From a checkpoint of a small mixture-of-experts model trained on Wikipedia.
Experts: 48 experts in each of 5 layers, 224 squared ReLU neurons an expert, a sigmoid router.
Below are experts of layer 2 (counted from 0) of a mixture-of-experts language model. Rows are named router (the router's row for the expert), up (a neuron's input weights, with its number) and show model dimensions 192-255. Each number is 128 + 32 x the weight over its row's rms, rounded and kept within 0 to 255. Numbers have three digits each.
After each expert's rows: "comes after" lists some tokens at least twice as common just before its tokens as in all text; "mostly gets" lists some tokens that are sent to it at least half of the time. This comes from a sample of Wikipedia text that the model never trained on. Tokens count by the router's weight.

# expert 2
router:095140142102160147156101076120117129154098101135151118149161172154119072132132075144106140181081099123105138151137084188109185117184092118140137120130132133083185105171161185073101103166113151
up0:156153126194083142124139107174053067128172114123135218120130077126118128095172129109153082080161113135188178127135077157163131093139141101157143144150113101087198146091110101145093152156139101
up1:108178165134132156121114157113124153108101099108194188103152109135151180146098098117157124062140179095190109143160132124160169130140096170152185102083042164130118129107117103143135129167080154
up2:087125160091161104133107106091080138108090114140121083105097087095110142109158110125140145097157115173078163122118149130138118120109166173150120086131130160172088078107133108123122089136195193
up3:143131117119040116106132130151118126128140166111144033166145127116156118163136173213147192118091116175141092123153147127180167113166126142100102103193150098096198135156132149032144087084153063
up4:119151156144162127070089170113125120116066119103071090154112084081133100149152155147141149155207172119121166115132165140127128110176115146122095134182096120065145085110171139136173157108171164
up5:102129108112101143121150092179138196083080171169110132167087144114139102126101157103154180181138117115057135119071157143194155119207143118076056119116114143095166095141120110140152174219179122
up6:136140125100136085148157126086157161097111193090058086140149110125172112161163116125183137163137153108132180081090152110137115038078109124125143138139109093108173082127149149162130128152163135
up7:119112172154160106099167088066146120080076107116163137113117088119139199125121109108128169144160144131115092133103122096072178159109102107090104131116116148097074148112116103115155065129080121
up8:133181076070115096100125194120090087117074115155124189072139137140186135154100143169113095112100148134105160126163121095138158086167110083135126079141171152121102176111108127136177155092219191
up9:172118064155106132120138131177122079147146099105100132122239151159143113071111150057140122120166155120150198147087127124085155195085031150092093106155075134110117107126129122145121104133110133
up10:144159117163137082147146081111087168123100100103174084164121162176128094099145106117121121116160119127107116068095200138118118114138136090106173135153149180162125100143144069142118117137158156
up11:135183143094135147154141109147141118168123094182129083074114153148045064098069167117100146112096076111132161122148110157144161055170203090083090101084135145173078153173116102149107041148205099
up12:113133154059099153164109119144114138087122171101137114175157144161088132182119148155149095134191094132151161076093110143169098119148102132089119121186110089134184099183115157084153170119100137
up13:125149121135158082176158115137126074162086129076115113103135118123161109104153100107148076171115137118133119133140093149172139148086138135147104108085146099143144072129149123130176138137144147
up14:154148142134077114088145098090083152105058148117125090093113072142082121118075140124149118196136127163063182137152171195150138164125117141092106132106079163159108095095064152146163139128138103
up15:126109097109110118077147111130157117087108117138197136098117136144148127077135119109119168135136118127093108140125152164135110125128115145135186171124166121142107135120109000116117092156126177
up16:177126172095090119167147170083128125118104148131169097044130130213136092128143116107129113132118122149145185119099101081136186132117147122104082126158112168130073175155123128164098124168108170
up17:149139086171128148189116118166142077169074179208145129131155130124139091127155097097088119186072087133123149158118138057116150083142159109098179140114159149064116119117103184136139066143085143
up18:126118131144135147137128122163095102132108160089142084147200138183111055112092119143130131126193079097139108159181092057150108077134130093051143058142159173145181125153202152120084063116163173
up19:081120122192099138149085121141157163136132152144126154117107133172157115091135180187138075128121153138145187081102140095145094113139188127083145100121127115136110164117136147188095126133090096
up20:106130155131126169088140113168179113141130110129132103136111147111159146108089122189156137091081157150144167187094105109180132131127129127129056167130141165069111186118100081097145124169056102
up21:149127107164140163129180074159153123156096156187017097144130056086135079098146148089125070125127049111115192122121215118140129091121118109225144116175158137050144137132177186141147137133136154
up22:129119148168132150150185088133138127097145107136115128065139183102117081194098094139111119170093173124153171130161075096122115058123092068135079165186126095096111146148160195096152062195182129
up23:089143071088132061130146183162093097089176123191138133178145169122078052102146187144186091129152131103097087082120147053160113087175166157113162102133185104106158150140136113112133144209145104
up24:121106020166085158094129151161110121131180164114066141195138127101144126079077115134163162137175174098151171139133132128118143176143119102087105157099088159083124150106152134196144140161111134
up25:106132152172207136107122114098089114155110130147182143147108165144138141152127183093122150112132144069102172150116158108142118095126161138130149118142080149105125152089078095146144171239092118
up26:098150103136102138117140092145039073080157158196157169135109053186052136142103121096113106129112151144174109176145167086098131143112115136130169142159169126103119118143141154095091083149149168
up27:159059096084105130120139143056168141102118112150087088113182073135151134146153150111108132155195135140113129147097131128154060132104142148070119121137111141135167149104106149096122084160018128
up28:106143111146113088062099183178148118030148144164132127142046120148091140114107177111099113114134147140110138086092142142116165119136181123152060141132162203162082085139107122105149177147074140
up29:138106164117138081195111164143199156135094097176220178128192147156186108088116124107133110124142098108150112145108135118113089168115099177132134113100129140113151185153187080119121131109164094
up30:145125145173120117150155127121107183072103176060107170138100060125111137149130121115081130115117137137152129078123171096111082103095083134096190128148101099110092136218180146093093124081152150
up31:105160152153128119177117114100104124153078145134077082136141131140126107159207074114109097165140158148130154085176119139089139089078125162111150153076125106074129132164087249159121092179127073
comes after: " of", " in", ".", " to", " for", "'"
mostly gets: " the", " The", "The", " his", " their", " its"

# expert 0
router:081131150152087136103121127149137127165113087064107117137114063065157132161146094149102112092081156118086175146059139155150134146110083092070103148100216105112131112145157157124092079081130159
up0:111087100134097138117158143172124166086119116157161184141166169116146176078124101130080096113117114101088187176132162126149096163101084154105151139106177111158099154157154115112087136101109093
up1:106094127151106075168094109154130102098133107138153101079178082136135107184099102090138130123119093177130168113179125059097119106126144159119112119132134159158177148094132109107120192130136089
up2:104154138117123066091100134132142130125096110110172156080088082148127145073060117099150094095150193178122104189127085123070135137135096122161135165189162095183102147119198116197172062097113141
up3:143151098137131067174108120099175154149146155154141112051141139100141143139141108212134167148111167092159149165104164148114104116122161128187146102089086097112110126124089133144164096109111100
up4:125134195071140118122095107104151133085172188179114127104127118135152107135123191080120147143104129109110181146119158171146091130097141157109124045178150153103176112154054191123159130146199135
up5:140134113142107187172087147073100156143145132136143152129099113103133117137137091163176097069148096091050173120139141062120167086133118131116194137104134154165176136162124203136143189191118146
up6:130133142084074135058061180098127106107152100129150125129068139186115206109105141140169076156173162131176135150102110163154183084153114140131152071180126168112145115093130128152168123101148112
up7:088083131141099095041127180088126198152046166149101154117102102156137108120144134067111101099179138129155097127112128163158165158140120225116144119118105164108029132119125109138092106108125121
up8:081113120201178126136118093091061154118094154125123097165090148150147116094197082159163109142118114108137116151138150148131144153180157131167157098113125119149134096131143140149120136102139169
up9:119143152197193168153153155145114156194118051130129047133142133172153137106151090152172189101102121140056068115108103164138085124144200142134158107157108101110104134134158149154119100091142151
up10:146109138098143147151137093109162130142159143104136171102163105160074136116137107123105109128112181177148132152135142122100118102124122167162078143153124071158079102157122186107110127076172095
up11:143196155140102053131059136160129104101145121173070180167137194151156114165123142110150110129107107061107147134143105127101145095141167130090171149146135140120148155091160148130096112120163121
up12:120140165141073123134118194169125132125173135083110107155168074087115057085180113115137080155116135177117124127130129148174112099116159155154144129124110068118197110112127126138116177146118153
up13:122104125129141214157073117145177184197132095140103151055122172132128077092086084169173153115151095141086090139158095149130116090127126183164129161102141113098152158148149183164146155102126086
up14:169108138100169136182138158148073152175111134097116126112197088089084173094113113109164153126133090120125146125099164103121092099165135110130077097135160165134178084134151164122110106139139162
up15:139149128130106076133105124112098112099144154138178149078147094170115147099117091127055141149121146075148110162097083147150157163127097163103110128172112130148140101140172141138116132065102082
up16:164087187117164113105150107094151158134130132057090193121078085092079151103160153096130134142088117114106132136102107209095121138106203139086169140134131113103089101174103094110156131119155171
up17:210127141085107071125121171075176087148105125117104121156139125136136146080044128079093121097148110135104143141120108102089100117159111090143168136164096146144142096181118121112124172100115118
up18:094140157149116147075217166141134123172111080122097140216121153122157153083142210135086162122153155153157156098157135160144097144103104124116173136114154163083132069154180139087122113126163136
up19:168162139154150172174068087136121114119151067096155116170127115167175138061090194116137135161117092169107109138166166097090176122094135125139151134125135090114138151120191146103147133201160162
up20:107198088152112135109120141127141122126100107097112144068140158073092138148118075147144136184129177124136179152092121027138114100150147128148136107107178170166067090161107118116110075136103143
up21:091116151099106138097097141122114143119199160175062137123100136159149135167067168158183083040158130134110096100135144162115147078130094109153161163120129180128135079110069148149107116092126188
up22:106117109129118182115078126083167097103123097090147191043135171089051104098093053134137133180039138203165127105127191156103145113138148109076066077137160174128197133159157149119124092132165129
up23:054101138097138129134118133139188090200097161124176167104187100155118122141143095180067182202158175122174157148115140119107161102114158142129088125081067079121076084054126118153148183141122105
up24:129149115138115150149089058127077118121110063120134131189112142102205117183095116135141147130105149155122137132170114160153098149071088133148162126124172077140155180186123126223136138118091124
up25:154058148116081089106197109151150133121118125102158072189105115157174118115108144150141097104060125114104154100120127091157089149106065165176147166145134086150128203138154119172108076108168088
up26:121167151102150133091169193167131098123163154174089132133137131193124144173140153116070119131141171182096133137136135079123091142144155129112123061120100076156126104216099123120056098095108131
up27:139191122088150136180144148153096154132143100117131102120165124111091136200127132154159140125140141143136166172155165079063129174143200152096129116145126058155170108125163125122116120127121090
up28:122123127072076173178115119107141125138110128124094198178123127056130118115135103128106053117181109070112139143088087084111138155043109117159134123111188098064099198142072151139168076128144134
up29:093139175112083187182093148164066145151081151094127086153148140130143068071143138089085180160098155156083196175077188173178151136152153148129194126144096151141117155148087129170099118158153130
up30:126175103152133111133119192108124126112042147072127083142122119078156161135177150105089155076171195120112114184083115145162177160106155162099128083194118128069153173111132125135169130112106101
up31:164142108119176066069156148158116206189103119161088179192142148160155168113164133108148127094144144147165141096159131108158172126123095140143145141100102134107160148141137132158092172130157109
comes after: "\n", " al", " co", " non", "    ", " Al"
mostly gets: "-", "–", "5.", "6.", "10.", "3."

# expert 33
router:110140121063155120088109108101134118152127077139161088102111133148131106134147174118090110153059121169089069169114111127152151066141140110142174113171134086139164129142143131117132074095077150
up0:143179098116128111138165132164112114120101121129153140140200152140142147153176156111153107061192063164115118102128122135132076143081131124132144136187057154135064086126231111174127142124136145
up1:160156106118116094076177097103096081142122156151095159085078091154124106116114148179120137132106168131135141088037138140155099145158116114101147111175125160158114194101103078204148132138132110
up2:125114103117090140110140075151085114094122157111117193130126105168120098139116169130110133137097133203067157139092115120204140109170134158184100146113133134140112162138118130133116167095138136
up3:139154089159129139107087151118177152168116113092113169125118139132148189128176132107115123246192078139201118154176134126114101121137109123118095057089122077148156055108140092088103134145190101
up4:130139126142096166080148142079141168140140106140102125170108136096169125134146104120093157141146143113147157069150133123113084154153156131087060153114140026137104188149118108135122138091123125
up5:087125129105118121083109130120163098154122099072131124128225140198073127109117125111088061109115174052108110159082108171174132142162088115059119103169160115130100120075088173124102145042184116
up6:141125129181184138114128100139125131142175134104171159119126159134170117110069098154089129154141181129132151128170126093179171083150138104135110085157138147140191145157139143081172183106151117
up7:093087121196105090125108170107089110124115143103169108144134133081131138098089089118119102132171172114166178196153113095157168151111076120146178047084161072173115114099114120126107108150126218
up8:174106108069124071159138070113127135158099090120150188169111126151103135135138088156039146106093089096183172157154110092157165108095096127146103200122117164124177174178150115089160079145128102
up9:173134124142115155142118117158174127108111130129106071155106130160112101141109092171191185060154046097076135122129093144112103150142166140127170121208121155119154069109154129125147100075101087
up10:146099111097102132172067175059110127163150091145093118085095144094119074149155134210069102111110139155128099142119104037154118143163103186104164114088128177138139100136078123127207108114097086
up11:122120132149136150107113116148072149129123097108107166149137120074183144124132127155169186138092085060147197152115110061073103144141102136163154109076194106157129149140116121105170143146113184
up12:167062144160143133125078125158141126106138132150136177139088137148112077102144085109163132110075147126083158077123078141108111154126122159136176091125185067157148095082115188169118109101120114
up13:101072142154131174071102140064129084141154120069159150111074114136144082089152157162107110144093175175130081176123059110163138133106111159112144113115107103191113156097121122114144073109175122
up14:148170096117154126098060125064158153139112094117114151125171156119135136131210102099112112147085130107127140184142127165077179013091104145148123141126143178061146097156119181098110103083132152
up15:178170205112135189112160142098144195119086120160115149101179116135100151125120074133112129136132185118114148079140133119101118061093146189096170179120164103140140070066132122091111171046105133
up16:125134149153068102110084128122114194106189101114153092124089098132154136203148160109144150156107121144080113086125140208118046057135137082125135134118086098146127146154143124201149093148103208
up17:152139081125141177105127120147167112113169053128153128111078116142147133128196082114119166184138118126112146180175143110165132086149124132115125127094074162114141125166095150193056195116117155
up18:100069139084129106139088090156159107133134121118070137102141105138130127148075147123118102133149090131176139191093094112162181121106111156127161132088130119080167226106046059146129081114108177
up19:133124112139183131089087125157084096131168132141066104174159109130151092103131146085162051126046131101084166141123192159127147149152132119102144134179187163105127138096140127131110160106130091
up20:145131117122127109166143090069203112135126153103084159148104171096126092138114135115089146126117138154111156070090155112166087125169157083126046125179081078113153138181101204125104097110147107
up21:121102089074116076148114124133111059111108105146121153140179175088125143157112143121080100172154142121089056146149127166154096089132119130114153078086155045143105069070132151150157119119200134
up22:079119138145083124083044155164102170119156111098067137126092103170166152157049098118198099159115037058158147156135185183099085097133152122136130143120072137121122164118113061105164082129101159
up23:059148113091156093182107137117133123187113116174145109163141116160159170152149072117155137206142145095182159184160117151117129136138121117159138087066124142151161106094175134119149064171128113
up24:111125088063132122061146128162120185113095144128141186110083110148123135073137129104154135176137141115175143106163120112160105176107156196121122133148139110187099150108104173101132116144094173
up25:108182115160184143135145103130122170118171102155149147120080156107087092117147095122114185126124081113138076096146120114146142095104117153125151152180074135072151143165142146119144194119178133
up26:069176087134107070116109101085146127145150107084127123092150182143146138112126079125150141168148133106116151141102163157166144146125138200136100115132197096144104141138144115123168111093161137
up27:122123161098211186061126112061122125153132119103111166124102134123116128105137171140155117128178105109111096121127111112095112121111078139125074126102116072093128148152152162152152157137095192
up28:125109125150141150076173179133130185161138129201101105138131084112160078146126125123193113115153134177145056091168101153135129132083124144107198133164096119166078169057153110082143181129101123
up29:081189067156125131138132045115153110106164124157103153127143137105148150125128102163145157109105133148088103142114129148059132167053130166102127121133135164091090129093159141102134103195191150
up30:144115115139183102158143117136143116154122051114138172126101131143141117113144114099129132124100089169096091151134073172088145145154145106169167121110115114103110153106052113122143149084124129
up31:151154108122084069095127184108155141116163149073114163168083043141139127089144128167125116212166061134203117132166198185143106106159149137160122078157086165133184080097146096135095111124115097
comes after: " (", ".", "-", ";", ":", " \""
mostly gets: " B", " H", " C", " J", " S", " after"

# expert 44
router:079174133032111169080119156091148076156154082095124150142176108109113094134085104087129124114157063223177123166132123132109173156134078120164153119148167133132159094163115145132168063117096173
up0:091163148142112140093128087098134111143135095091123101114104063068105120090129159114183167148162148159050140124177123068113189110147111150105126181076131145094109097098153146118104131109128157
up1:107071124194119080099106197063121110122100096140117194140102060143161179133117103144110093167112133130091107092125154070129153123196140144103118124120111107157165114125164140140111184104150134
up2:108195081080151138210121125140134125091123113161157119115149140072083109092116149144141117164116180142134175086079151116122132130051129103079145127108109123142142133095169073140163128146074126
up3:130092107141117146115084205108143137123201127134181121093124093101205085134134148133091140128156124116070169077077180146103174119158130188116082067125123138172139070115068149193095123093142161
up4:123115134150207182102138150183068185107118150167157141093145149158179094191193080101144143114119168144100115079076131145167110108121117154140137121109094118106108218151139172163160124122114181
up5:153090181134111132121098078138091125210119105138119147166145180064172171119101070109103159175106107138100066143151130105156160134115164170103165170118172127140125149154107069199119104084140083
up6:067145092151166183111097119163093124098095121112080196122114106124146067098075131114117142143161153109168139167110125199205143103129138077133108070092101067120165133149077053147045130128155195
up7:163054137125140151158087102128134141070082183089122101137169123123134079106125153081057194091072141130111148057108123133127146098164112121096103113072132083132158091123128083205076127133108141
up8:064080074097109060128156188127122164080088118176136106144140137195082095102121129178140113114106192101101156098121133159106149161161103143116150150168167132094102137135134083151135115138117146
up9:120121090189144098117143140151163117118174079146098126122149070155128126152112105095120116166163109113123149106161109075159112199121122105013109114159111148094120170076182186121135113109174122
up10:134112068128149117117150116149155067101051183103083089112102133125091090137109132120126110104116156147129182137092152129050127110152148122125109101128139110092101123157071118107159172158060132
up11:139082163101166179167088120120089184098141111057173098105125108117087082165139080177148149119187154142137119166117083142136164090140130122138140099123098176100116074115105095116145093088133094
up12:124112142096142150115174079159141145067094108102149099099123152117139177177104115123107122137081074129124140069120185157131135096146118200144091119131069125046155160101136149116146131123070142
up13:096167111143131195090107088142106188203169130139113142147149128120128077083084125179115134107129138077078114102102083149078171124162174074068138153114140132122132109140180158132200145143123114
up14:077128124157152112147114160136126127117166138041193177134085159162148076091150106111076115105132136157138106170099135105164148047109146129128131085147121156119125110161120162205173103140153076
up15:106182106174078139129156127095122147108130105100167138131161047171158093117147105108137137172124138122125191188188163145159084136162129085154107121163105136096105169133126122126137133126191154
up16:215122120197143197117160150114121131113112084117086136163094075124119119155123066109121109170189133148079103143110123127110139107144144198166125160139151102071112129101086184099176117078140181
up17:109162078126107143160121175162165126118137129145100155119143128115142131100148103137126141098100160205142157164136190126174191168070124181071168137175141132120142070143147165119114090129154175
up18:101120106132079169171134167127078028104117133128135172158154121102107136158045123142148118143106136134111144044133099129106194107165127133091122195149147087100141078139143160100083133119123076
up19:134166162111166152136152073207140087131106064125110153099080085143091117075138077140075087079133098187107166128077139146187152109075174143110097140111168138066086186079125101148126134111152088
up20:126117066105123102089168073172201117188157143149060142138125111191112057160135090107080147059144191094197163133086124163129154159124130174129129115189087097190099090138117149162156155088132133
up21:119148099091181172126113126176131159140034109148141113115145120104131079128182176124116079115106110085094108114124172161097139159142071114135140119137099123208137098116108110072131122111096153
up22:142134111171114142143149066115100115133105131133114087126147118094117146117153146097135123130062127141125171122143110137102122115124116136204144108176168136109155142137077046175123097146158137
up23:130063160074083096139119196106139143129123063116095148155119136113144137126114083085126123074153146111118118136161157132097150088163059133118103142094110117093129145161123163168126138148134128
up24:096137123111152100148175169127131140115101155115090177204134163090153129093085098131130146192141119107110103108140161173126045151117132153075091123118115104096105083101098185213091070160143146
up25:103196123158139183166118115140125123100110134134150155102129176104121010126099132166137157169156135191092149143115102130114119086084169135096140154111106151119147129142173164127130192122117188
up26:154117087128089101108152126094118116134087109153072109157124103157121087162136121072102146088134175183160163133136119137139113125120169128091074070123139142104122143147149123183070119175144090
up27:158105112101088121109135133148120103148091149128130153123116110142149133166133163135111091113154063137158132116111140181074104149171249139175108119148166119178118130130154135139159107132160095
up28:181165111138146180092124192166146156133095114102147161143150076112143159157204124117102078087184142180144141181152120194161184085080110123172113114120146174169173125084088189098155089147138147
up29:121171097113172085127127062142148144167114126136079137079118163170172118087100129120118141124108188136155178142045158106154131112086147156121070135138100137092134180101151102214152111175106118
up30:057152134111086122086167124130169112126140105181117163153087073077148113156096111137136134167072152080139139137139126101160174161147133130153106077138154144133099118105112117187132150151136189
up31:084155130139129109129187143105151100147089145125110193158099176109091142119069127132145087115146133199116070125092113125131186109171192122125151141097222137160147098113174136129093134153158134
comes after: ",", " well", " there", " He", "See", "),"
mostly gets: " and", " has", " which", " or", " also", " but"

# expert 5
router:110140178077133117165141140087098061151114120077101135152154182095091090153116127072106093158122072148103125118101128154117141033162144136112123094122165066158136090203180153142113085122079116
up0:104083076150109117130125188125170088100146146108182100146102098067101150122113133115193048132206160156086145177094139109221104159086073117152065066152179047128093112144099107091140156111181107
up1:144115144189114199107087083160104107137118087136085147100085161102123105111103139179110167116060123102093149135133133150098148135155125144086120115127187092166130075114106102149074144107127098
up2:136124126133132093150176122171121090075154110131135106102142142153153124146139107201114150169146121165147130121132136166167130153084136084092087127160089131206152148100193096165133183151145110
up3:109028166139119116120101130171068112149118107159146111128104163133174164153144143193097185131094196122119145179125126070175150137152209154132120098141113121205168124131143110152127159131102072
up4:113085097073157188135120129154130101156115173123146180127078077128200162161097103175085154146117083149158128113133145149147076142121138152108105164142069132120096076118196140104165082158144083
up5:136130088105195126134089142157161106132081136114116139144112150147113130167140061171069144144115049128158151090137109105124100143123107175141102156152061164075127087079117167178132092106125159
up6:071144114175111189146139143165146070146100145123173187152175156159150103145146121092149096104092128154198112078151156175108136165159126156106170115126092098153101073106173117065095095068155121
up7:133139108163126134106154112137130117124126156169104157095120087147179131137128148106149080113139154099197123105119171144116102140153099139105130076163130116130111145130141102163176156197100198
up8:124170116167105131133142129085113154183099088141127141110075115081118156133118122160112089157109146162113154107104118158082138139182118093148122169133049116146143078141116081133145116144175090
up9:169056135156142091185133110077145114137119182139112089197132182094145106154076124200104085158152146132085105118127094116093147131142113141107110127142138040119112179066126109078119155126158102
up10:101107129100141101168112194165151137129105221107135118126069098042084090190085099141118091117124182149104066089138142095111127107086215161108156140061115129099143125139095099137157076083071155
up11:154107110085149105075109123140094126124166095142139119082147115166117158153131114149106146087139126151117113117158143111150141107095153185115085141185099105196130124106174164114116109092141116
up12:068175137139103079115156031162115148170165178112102122146177149082081083147109074083119096135101075118160100105144105118099246116153111114140106097120161134114137084114127143138149146074046181
up13:091094156175106133138155142179125122133065160083052142178102126164130107146140114141141105182121090145092111166129144078179133134116075128145100148056119102055122159158170170158188096083117176
up14:085130155147124113173146082119157163169045123071143111080150107157155111176103139093133114144150117178087165101105136186178181120189095098058141102112139149151160115088127089149110143130100108
up15:151154092159069147142105153162141182135108126115184077118150157117120116156178128207076167147071064146124127158126102128184124102140107154113145078127144121202146143173165112130145135131143073
up16:114126116163092123161160110150149069148132071087153111117198080149177147142128135152074119091179083127150121147088138128117125082142101085076157157119170193054146105148158135151152145056130135
up17:094179144168058139118096148124134121153134140135149145159110093109146109134116050196191117115153156083134085125142158097167140114153116176090090047096150114186160146112127123148132164192110167
up18:154089152067126135148162140102111175125125167073173114137171080166132152081144077168099103096126121144137134140142147125135100124097114120103133128155092111183138115147179157049137134076105149
up19:166094176153126182133142095152124117118152127125123132169148138112145076106143118147186186112111078147154169097121070086117121068105118132151145099087109118159213113094171073106140139166148125
up20:186124104140069206059101145139130131124183111121115119100113060169117149106130097144146102135104195186100089071130098167193135122141120120143122133109140134104135123090086123154103000108161117
up21:111032078184096094180115139109162083184142142142101145146121134133103120154141128131140162096093186128107146136096113110090144155136111080183110104131094124146108130099130122122076162074155111
up22:161128143102109119102082112115090117112126154132126093131124109130167052153173131067177129140073141144076176084127008132127119136151086129048120131145153127146155149068068143108118096157107187
up23:113134096153157156113171087153118181124087148083173143111157154231085122135122145104061096143131149190089111143121105133129094089091119081051091102159137113125120118145129170109086168112171169
up24:166169068135125103114137177087109042129158160120202122138122085092102119152175101159120109133151063121146102133177125114134198128111084141131128163090119092105158091155185158119120163071163146
up25:162164098120075111083104067097129129135161129079131125124132080088123073114132115097136155095153126211138092081169122188104135090128186086130125136124168160114121147107158170147125097069131100
up26:117122099184167116148130117152111135104164122127126141186127157167206173120092138092176097094147148158094091144106131118111099135067132113143070156079092107118140150176194118113150148115139117
up27:151127158076107180123117056128130075144142155078155077127176161115084091121130092106140170151165121044118095138128125095114127102136066106117079157163169046110118147137114074163086205105128133
up28:117150175076158163115170040123163127100125131043134128167150093111179193098095088128154101132087077074141139160154125130118133093119201154168102027135226090116191136173127093138183133137111107
up29:109135164154156092168135076097121120147182219186158126107145127167094131115151119070121117164162095160070087099111163144092123181122147116109094098128150122090101135118129133136119180112135123
up30:165179094143085171129083094092113104166143143083125087173143070151120155107086155150155153114116175094124092171113070124105196135096165189099129144163140110091126128150133106138135146073146094
up31:135122067199160096127160108118130194123139092069181141148104143090184148150134178082149150107105171150169177105138193120139122135110098115170142104109071104119143120129160094092093093088100097
comes after: "ed", " |", ";", " due", " along", "\""
mostly gets: " –", " by", " -", " —", " with", " including"

# expert 1
router:098132142009123187129093104042110070117149145136154093070175117157152088170111117119120101170162105143120107160132090144148155111176075093092156063164169124134117100124177118116157107161150200
up0:108127166089157072118137080100094124156159095156138152123122143141085166107060139182136112113143135166130125087052141117150098140087156067124194159138103148153158100105166080142047116092095050
up1:162117136059137144124139122163171198110105146114171117143151169144192112113103183137112157110145165118167135110128128120069120122087151075174166085145160143120153112138119115092153064110114148
up2:132099131090081091171107182052177091145109105166143145144157128182089122198106096075148109169118082204130160089130124103125079117118082141151094152151103139147126133078168150125129078127102102
up3:098201088134089110049130176163124095146156179203083118120168065124102151121158160108084131145109145148134101149129180137098110177139110112135143086086169115168115141138146112128131129103109149
up4:107098122057036100111126131195156122117172144122068116151146158126109142171058082105122086095153071088105197155085094110108135169111111090115162126134114107105100182140138131128092117139172138
up5:099182118031110195119091149095159057150128117158144087135117068128162170094095159172155100182146136159169122111152180116169117129168141140067105146174119133095126093130090194150100135172116147
up6:081058140167057056150169144143153095155075140168065072142127120122105156049109120132120069115173133139134103143136099143153105048138086123177129133176141122128174195119206120157182114132103117
up7:187119123157179175058130081162157115160187144174133097161165143120134141126105126092148075120119137127083106133161142150096113148085118110150162111163139130143149084131104102164153117153142040
up8:148093190078091172140141141133130178120118141157131118117139157140137147068141110065091085097142149120082167111104139065119143131156166137190122152188114100164166156090145109186054101130105096
up9:143107152124125070135152147128102145133163106193115094125138195155162155115076079097105093100153150138090158053075124206139152158140183083095139130091181105099122181170154080108106124141143073
up10:078058121095120071083097167135120158131079159141144116104045143099185130127139137141158129148144083127194113159095135090080099161194103102108074126168090132103127147181064175103064137135165120
up11:109199146110125133135109071154173154075126173114153133127127116094156133163169181129081136059078107131056077138152205132153119133101118147111093122139136113122156141156168097147126123109114150
up12:124172125151069140101153165115141124094144115177132091111150132129086215174112130160100121133104136136064130194156085108116193121119056104145133148130138150095125107060151148199122106121151120
up13:109096160138149155114183093098133078157185141138148142118131119132108122061100150139121110134136116145141154117141071116146142131174161136079167127103126104195115115145192078211096155127087121
up14:189120115072116150098101190073156173163123153139144153110120091126130138140102174122109081116127158141086136152107044126117138190108135166187077101098173127198177139141125124131075146126146140
up15:128059138077087147101153136166169158119095129142093137123173095062092071116161180157161119171062146129077084140090184088122118132142107133117081058079132101076135113141107134123109125136101189
up16:133125062111131113106113196099135101083129078208147152129219178144169203174110124145158125100122130152079149174086087151098143090175053157129173099123172152151094139152158119132104128082085091
up17:125100079108090067086124098157132123123140158104138139129136097163136066123152166057188099128090153100133125181104143131119091152175120066152103077188156159154076125119138120133136084161164164
up18:158164089105138070146131084106097130116093098105165123103094124120205117088173129115114064162115084117115164135075097090107120200094090129136092127171081102100164136175143109151114123132141171
up19:188095098113098106154182179077128135132089164142075172143114107152134122108166118097170155170122134139131145165148149161130154120136121128124143123157143088160152190128068095095104090094129150
up20:131184127156152160160128129117123159110062200169119145112109082088148142115158208179131153186091104179114151135123133143090141159184152096061141121138083100176124069181169144135119110134112182
up21:133101160089146114029167135140087171049107189101082162139114154091097101102116105170087132117065097088126077103103147151097166106115086165136149184130099104129136126162162107089144188070112135
up22:094131141109076124103154160092100086122158148078101147157136147120127106149157122105146151120138154112101130214052088171125123131130179145111112105128141108140116188101132101142135180086110134
up23:136073124141127130227116123184156130126128136118136112146148115096131110109107162128133112132097105146092119069164106073120118123095099145133148145091128128155162137088132192153135119117154176
up24:143131183134124161109127161159157107145157156166149158109104178185115094167134130196128099100144100139116119122114104162152097129115127099169125108152168135153144154148104112160136118148137160
up25:173159138101139157103141118124127195104083141101081171106155079176061133094124208131116128130180079155128129148108125106130137122104133096090181135137151155107125118136091122111074084200132177
up26:148143139159114085108103112093135150100169123121096133163192135170112091217155150140156112144085189152157156080045116144133112128159120108122128133117107131182143184140163179157142145056177042
up27:061148118143197104104117123167161156116088148112102200120187177098098103104147097091196134066101105122167151110107148113152161098127186124145146138163146093096130086152153076113152138136160175
up28:115141108098082159104142123106155146112104178105128093159100151150139126115213128065122079122126066143127174121127172099142123119102051159097119150087151104126084142135111147126097196135136145
up29:119122170154085136107082165083159109141157149081134158150099141140144158195151156125158069125131135121125169132131140160182161111148095146117179149151166159103131104122116099167096144142163098
up30:119116106157089128113081101031147131166115127091048140162094133161109128087103178099091129080120203168142141133137116122150136084144097081129117088098099078106120140109168118099115121090109064
up31:146127122148116163171140127119102109162173128110107089094133153111141112101153150129127139121148128141133142112102045091195100126160139202189163129138109093140134138122125141100104140112118133
comes after: " ", " 0", " —", ")", " 1", " 2"
mostly gets: " 0;", "---|---|---|---|", " 2;", " 3;", " 13;", " 1;"